{
  "d_expert": 128,
  "norm": "rmsnorm",
  "tie_embeddings": false,
  "parallel_block": false,
  "init_std_down": 0.0,
  "beta1": 0.93,
  "schedule": "wsd",
  "decay_shape": "linear",
  "batch_tokens": 131072,
  "doc_mask": true,
  "steps": 5653,
  "dataset": "wikipedia_en"
}
Below are experts of layer 2 (counted from 0) of a mixture-of-experts language model. Rows are named router (the router's row for the expert), gate (a neuron's input weights, with its number), up (a neuron's input weights, with its number), down (a neuron's output weights, with its number) and show model dimensions 160-319. Each number is 500 + 50 x the weight over its row's rms, rounded and kept within 0 to 999. Numbers have three digits each.
After each expert's rows: "comes after" lists some tokens at least twice as common just before its tokens as in all text; "mostly gets" lists some tokens that are sent to it at least half of the time. This comes from a sample of Wikipedia text that the model never trained on. Tokens count by the router's weight.

# expert 10
router:564458401503598542507479580563537543476495476437488501469582472482549430508441408485489577453546476584481550449495514519582522427485442476494504544459552446453456514482504495458516435462560438480449419504399419592528551427457523555497452472503508520543510539498429439427492537578437513481517539543426499498509463445491369439443561461510541487491509493469503482555473506526546562427426525477612432602494508535546523479479452429466600507456499512470474511537549584517463514474494505
gate0:591451491441579528383461486392479489577529486595563469582442548503407476562555474485446480517504465472554533493564387504449516432520395502533497460537450470495565552430477590480569472445419464493554510421545428448525495568527589427469500534480504531478440491496527495511454511451529493469524509405676479418431578528572479475490457429490592456476478547481487503481548512481497422564453520401586478548500465523570484536548426537450483515505543581507435549485461548398458471520463578
up0:499421479493595534436416502437545429501489504566510543586502451548501502501601574524489514457627452508526542510489506439479521459472427492545503460522431586310577516496482414537471444532411546506639553427575434517559527549477547444513574512534442515540491490466515457449464533452523460582481532520517527455460455498466458508542486512471569476478454565542464474465531488442517466493539561530601465592546464524453486521503490469437519493500491438470495521422423600423421489536441571
down0:526516495503434568497481488414637475517448469533464555483486491510456519491478458355457497488557423548559454584599459510438523429611501503535438489572508620437483496497434550508587567535496439487445517455536421465446598430454528486587473524408522511537490478460535576527489436496460476555451422508419478494455575470482530462404591477506456471483528477455470454452543415459563507483538504509521406549590506519428492530553508450510506514541499467524491475501479555430661490491437456
comes after: " of", " in", " to", " for", " at", " and"
mostly gets: " was", " is", " at", " his", " the", " are"

# expert 46
router:418422532580412416462486480513508444590503471529492464549408450477450554458527570479401463556507460472467354507513483469428471482499537567447552529602503482587520536520507531451524556451540357437494493476468446465525438510542440531534523503412461528517484428435494486439562534435570535458546494402503527514556472423445427513462540498553569522541415473412465519386547532400500610488560568544481579434419530455562436405500468552506457464528515525596498523512610488502534527451526542
gate0:435569515497517527509457649524522507465609439543546425466568503566538561437477500496512492530578536495500475547504491604544520558468500578580552422523501544471524504560482589504486450508492493541511552492545452560533522398444575466458509498579492497530421493498446475599443560440439526498604495483417424499497475527430529545602430528467499469523510550569511504487490437474445461459508537400501457519496500438499464533534454528463432531517578530500511475472528557450495468494530495
up0:420585493418488502501389592480535493518615440513463467504588475593526540449494491539475503528577524477507477491536487643544560556475523512526490456511460521460504549481533533516436391560523480505541550497474493534506474411402512402540564455546487557521456462533409504586446544435403498516538517502459385469567451556460496471580502527445517459525501545668483499508495490482465537495504506467521396543497565413494515501492532533472398554503558479546540529439483597499532440464446506
down0:546512411480416542556528552373458469557594520464555508494495598575393485478456537456534491479488499507428456501370529472505519429550367480492535515416420409490562563510530533466452532509478523530515596536468489528549492438541529506482525545449584558518580469525490438464578466499488491533530465510568497574519539581523464555527504546488562433479435478526487483465543498496508490448399539467482429503524485519496561494504542473559522477489537528443583496445541442538493535510536481
comes after: " |", "|", "\n", ")", " information", " classification"
mostly gets: "\n ", "′", "\n", "″", " Preceded", " Succeeded"

# expert 27
router:546425555501434504507619564561466519542526481523488410413370510481387541449501513493501435539503511459569452464546453530480431593561589581491490508508483504471518508496512456465397574524492414443524441581443480531508508469510508424442573507424523510408436525441532499450605525479597440482485545520558545478542502478551555602567573497540487503492537452503507446465365513473426496512476492480458542543442501445545451469460487543364569534637534566460523488572472458432545503484535480
gate0:520452501433470450534454501576470537483523505470495474501510513486481631425494534514571545553543425500485522426552517460505453471579506531445547423555501476520501490540422540522415476503528534450455458509573454437484529476584545459518479544547370605506492423497533381495493560539453559404474574437485511496483542530488412516501448485530465555503442505586532425466505544499487533455432450523398472618555498562406462435494527500442509543538562476481462542426482421487572523645499454
up0:587523445440444497558427508541493550457521577486499541513477457575440533381494518461503594545532471547495483519556515478505486486631573535460506430547464481520515459508420532518475480498526598478452460524578476399517557407582534507518445518519424623476471393474509478476555542499495474379481524467488478472436490491466496533505490495577454630521511565561526397446474496500470578497446484560463397566486481585403419453420574501438514522533578487471484507415424408403552534598560489
down0:543583512492422569402455491418566464502556514592570516427467453487590457594474558423508545480573517485536384557482438483535470505441513490475544451472509529528577429504475478510545446515492569564464467528565412492537510570621497465472584384602484413533537509479505510505537474440571500509480503473558501497565496380495517542498489505536556536509519450472536531551496553533466556530432494494531434597494445452461537506541560511482514552591558499498499471589527417543482530470535513
comes after: "\n", "′", "°", ".", " /", "″"
mostly gets: "+", "01", "04", "02", "00", "03"

# expert 7
router:445507511562482469448515537561567454427516489552451489514503518484501496545592461433471470539599477463449601554504478520552550566613432482482517406484482519418469590685520556543450527421488452467497484419471552453452536473449577508491408500491477566509425539468424472487481475442418500501454447569469483535461564478436548525575559528476630513472563590431484453487523533497478615417458490477555462444451418462535384440486568452454459465512516477547510403571489528533439477512430446
gate0:475511438568516591447557457459452499554564542530425549475475452511511447439477506490646444599467555512535513410500513444565521415439458532522550459535399533499591539589512465488467450537427516498516465441575503498549515477414463502546534563497530476483508467469537591421471493529429492492578482582492453547464483495565502576432534508540509444491442476539367474495506430520522494497511468572513522576415558562444534589493479427506450535515478424480470433515504479562498477597517562
up0:472504451531595505513516513468496497553533428485562544448532473441565553470565563506536418445504581599536475495437452542522566440498471397441559557573434503505555559475421570444561439463503442532507508490448445515509464460493481504501479455591460535483474560476504560453500546479541489542491547377504514593496519501517389538449490520457500548561471538413415583501484453501412548483476520537502551618450492514445434552429494439445498432520448511587565404629485436429455515504481535
down0:467455363577496509482486521563524531392485576536486496493495605513519465471479471532518399521529512466463549495388509454495538427615463421511408446494427410526620478531521569562520468460516524503519526361544555530540553427562507492526597471480525444507440517484543483479498514416525509468551595522531484500492506507546505541510511570504598516470384569613472530508494495482454549535509390560458411477492495467513485484470512520469486476538609473521416493517575446497431486474565508
comes after: " |", "|", "^", "_", " (", " \""
mostly gets: "  ", "{", " t", " No", "op", "po"

# expert 28
router:560505519536459537501482484502494386479566466392489532484462378464517409451496529452495456493520488521616419502536431516589514504478475468481553523420476479533577537551480436496532535446527487483631458572579521512421561530527403454496561498534470591534469516492492446517553535463551489515564484505486559508543528487590475452386482481508545472548527540531504524541588558539455394516451495522510532469554582504480461497537541504603505491533518571551450536448498380595489502496504364
gate0:545417522480533498375378514549582444495438494522419534531485539441457540516437436454453586456500619440480500502487555384470452474481493471412501541460378574456466428527482529484535410433502471492474582561470554494577500564450471514569569463502472436560546525402573580522437418478516539539417509525488561633501400438513590563502580512527456486527499554543438563534443508466550463509433437422468491494464442445517547483501504550493431483512486453548550541503479578480480537471511551
up0:514430502441545458421439528542596453489454479485345489526487500449471546485419393524454512479512618508483510494484568367514446447534507485432532507480376568461512500491434531513506502471581495446508539536450471588559506499443536472575529551457489432605563493444527627550480444471488521557428504464456590607565454530473489594467522485532411536526520515559402595525430517478491450522432486374448471465509502458473547455477559450540467532518545527548587583539540517458517471521471594
down0:503511491524500522492536511477406530526558519447547459476490496560524541495461519433502500592423430511475393491479505472507505548519494567535504486478571566476608590606475525494573507486497519548465500423528450463452548474523512444417533553489562561487398460585516399386479493506509453501508591509516397470408543549471540432430505567523443499541480453453611461506609521551571497510552554537525474477468604515514419379491483540540468501543504479486458529455497508448579556487462430
comes after: ".", "=", " =", ")", "\"", " wh"
mostly gets: "\n\n", " when", " then", " while", " before", " until"

# expert 41
router:564519519462594480513519523588482575468535448514636462547513402516611508586517513506554392480488445486410514470477529570525581498637417518575560546458525504486536425504569517509390416535497510518503527425469510539620572485443556484452526536558505520468514493472502520562499572463567536516481455481465555455523537518489519461421493507500495436546507451523487469516518476510580484496544471538558567610589564536486570588449556425522518409566465499443524512525575529439519522515585520
gate0:449488476506528565428450507500453510554452460522533522392542443557464542395510502480565506585475533526485535481423532575495413405542500475524582566442422455592444551496604448451442457462427556591447521543474487560403436455518534538468405505529562492522502485495499494481512440513455512447491525481501453441582538469440600477477444503494533434548424527432439563508423420516563448471529587530608507575474464499516489481459429450522457495416560461510471480417499392492453509485406616
up0:521426424432463519484427509498601514410482541437503462546472460564428402495489420556436526435434362469501479446514481566487446537511567535419451412493575542534455442558527521473448513593529418444510508489483554444571529474504562431528511372436410481444502462478455533474573528437538477494482439562463538512502365632498494497551526556463558604475537442606588466454501503455433520426461527487480495452486519438550508510473505536467484524469465488523476515544447475351554504502477491
down0:517499548468400495496454420450497499537486544449546528550529582551454459511468492505446481489527469441543514457538421451554479448520566469452569515486566367430477479512434531523503583470504447451435507428530425534439577489467578468577574572479510475579562488525460544494535460543521473514567566528491472525508467542537530508489567500419530490471550525429470578553588546410577452493539496498525591546543489421523532486522412471525497439494433549488467445412498506554471477450456493
comes after: " the", " a", " of", " and", " is", " in"
mostly gets: " his", " its", " this", "al", " their", " two"

# expert 3
router:573507572499494484484568520461439513555594364509494574456487494475458462492521428443467483554568457481555482559546479489512513549491451521447580475545472493483515581517578521540562577483510510463416473513482447549495516536542488472521612468569456561441503445460530554384443576524555516435463518400525551472478465484533522470529512512504548408543546555415442513448439476543566594454491437439469484516469508500593505482476484450506415422438526517502513529507483521400544474527569528
gate0:576554473528466482546474442521551484450517510519512557527474491520448482512475542486435486572540506547461544512569499481531529552436507460577401519502578563519460466492564480524453456488446425461512555541508511601457461563513600482483528443392621464511538496507524507586433492542489429538526511506536535515565549491555548499578509506476514508578497461470562565562538553526502465458490455542584526516463411505543477635564587511500532531594525571455488456550439427521514586542481456
up0:563562437519470511487444415585537475448507464462532505510508442489467583455492507448538526540456426537442509493547519539584509508466421466465427376569586521405599605501450503504485527489490511448488500538521506535435498500537560487480476478443568450428532512543460449437400519528485526455504546411525517492515529536447482583513520476503506461595495527459462600493542493512409483459450508523528533465467452476505414620495513396534489530517601530481539454523423443552546555527453449
down0:504603581572503449464541577610539541489537483610533364424509602492511492491529443416510492443515481520479539482505561473529450568495493477469462426644507550457550461520543579509560533476537478505486497426383512532439547556441540486553587557544530425555453423475462443399518464473528554524449610511505515517468566572499506482464571459461565479488422549468423559499587360528419512569429506540484502530523478506506455483459474452488516466528544503515553476515472522482477466557583534
comes after: "\n", "-", "|", " 6", " 2", " /"
mostly gets: "–", " (", "-", " −", "/", " -"

# expert 13
router:477545547562577572608481506484469520494492417487552503569532560572561451468514566440576469429528588547568492427519471524548540561554460530485513466497543447529460440550514472450513536411537484523618495565501575494603533444652572508445502438625535522594544467482524364475489549505608523502513497464517423502483409584549539432578533519465565469533467462501546510535504529468499472586495554461515504361512527572461484529485542494368460495522521473483524550485476520574423533552473429
gate0:426522497537526524492542512528438512632499629613499618454463455477575410596458428465548527524484488495520629542544449550608447542508582459477487520506492591491432570530499509499513456508455477487428493528475555552467542446465460474494451489505408382449550532523545469517511511599490469523538530455452488451542527566479503444458512519579528518447550410554515529554519425575558492467597412501477446518522479428554581538486525496512521493441572483351491437490440580493446471396488519
up0:537540465496445468495543411461452479590658403409518415552467528441459459432568512513538560519530483520503470543536411485491508499470428398520506593585470512536491523384411512486377527499505466444473510508464559581567542523556534467491484508566449406441496517471540443497435545376509473427496566464514499400455529532502520541545456435476466472461513528531440487559503504483473599400554533484522459521435508622345468402552490433468548534456563556504509538479512488516529472460552490
down0:489532548340540518556509467532466578468611534466488571572468529383455488450506389488596480514459494560451457492410494414538480528470551460514453469573507460514449497449546468486541462552497445428518428372489457496523559465474553481517599527429363535556520554545514489552489498483541473542442503475452503438476532443576583479533442473545508512555425487511439448474530530476465511504338506454489509410481501536417478459515464491472570401528442443521511435572470526413533447554504475
comes after: " was", " to", " he", " and", " also", " were"
mostly gets: " had", " over", "ted", " made", " have", " known"

# expert 35
router:503577504477496479444480609530478496499494507476534564468400460474481554511467521477431551536544454521471506505567468477489455478460461556457448513534453549509484551459500573490562519508557565531431422418430465554513633451541609600510420528484520454527495514483550513609492591485466516488477394552503498428607500548516402563434463486451570433440399477470427506417477537555555435450511470510499478374576458521515563546524493578604526520472452482446467460512512495486541552526485516
gate0:496507556443570557438508506573497468517526511503432518499450422530517515481460506492615500540399535447492529472487460531481469537592493569574539510510454563461442424527512526483496524498555566472544601495527485465523584527584480555485448539539488434419397530488472441459410532628489526553654363437481485426557487565474474481416486525505558572468436476528509471487535366597461448462447500465527484510505526420504446483513517532512506553460577457467456569458555483549474505454516423
up0:488441454480433478546484411419488500450475522495520464605572507499486462474469537485478514463537524526573525469484526485566562432406504490474460544582467555497469496483487494501424495567480462473515466522570477576557494429478547442548492544473462528562564508508498552480502453431502486413436569491549516572467493466507545495593510470510490438510594480487503535511485483465501475494539497515548451544539506498472571526490472360467472486620516605458534450441383519386472400576463499
down0:490575629443537565444474587377502528475543558503520579499612535534510485586483455515472530530544471525437548479587423507567502497465554453554446519511497511497425538472466454473446586590464517518532485532414514464581519487460481438479409580525470551442505491528514482515447492527570573466355531469527550445525510533536502520542427424418436460552332522383425478530442491538544490557519536471503492452523465489559478501434425512505428487525604541454528513509418497498621481449493425
comes after: "\n", "  ", "-", " on", "\n\n", "In"
mostly gets: "|", " May", " October", " March", " September", " August"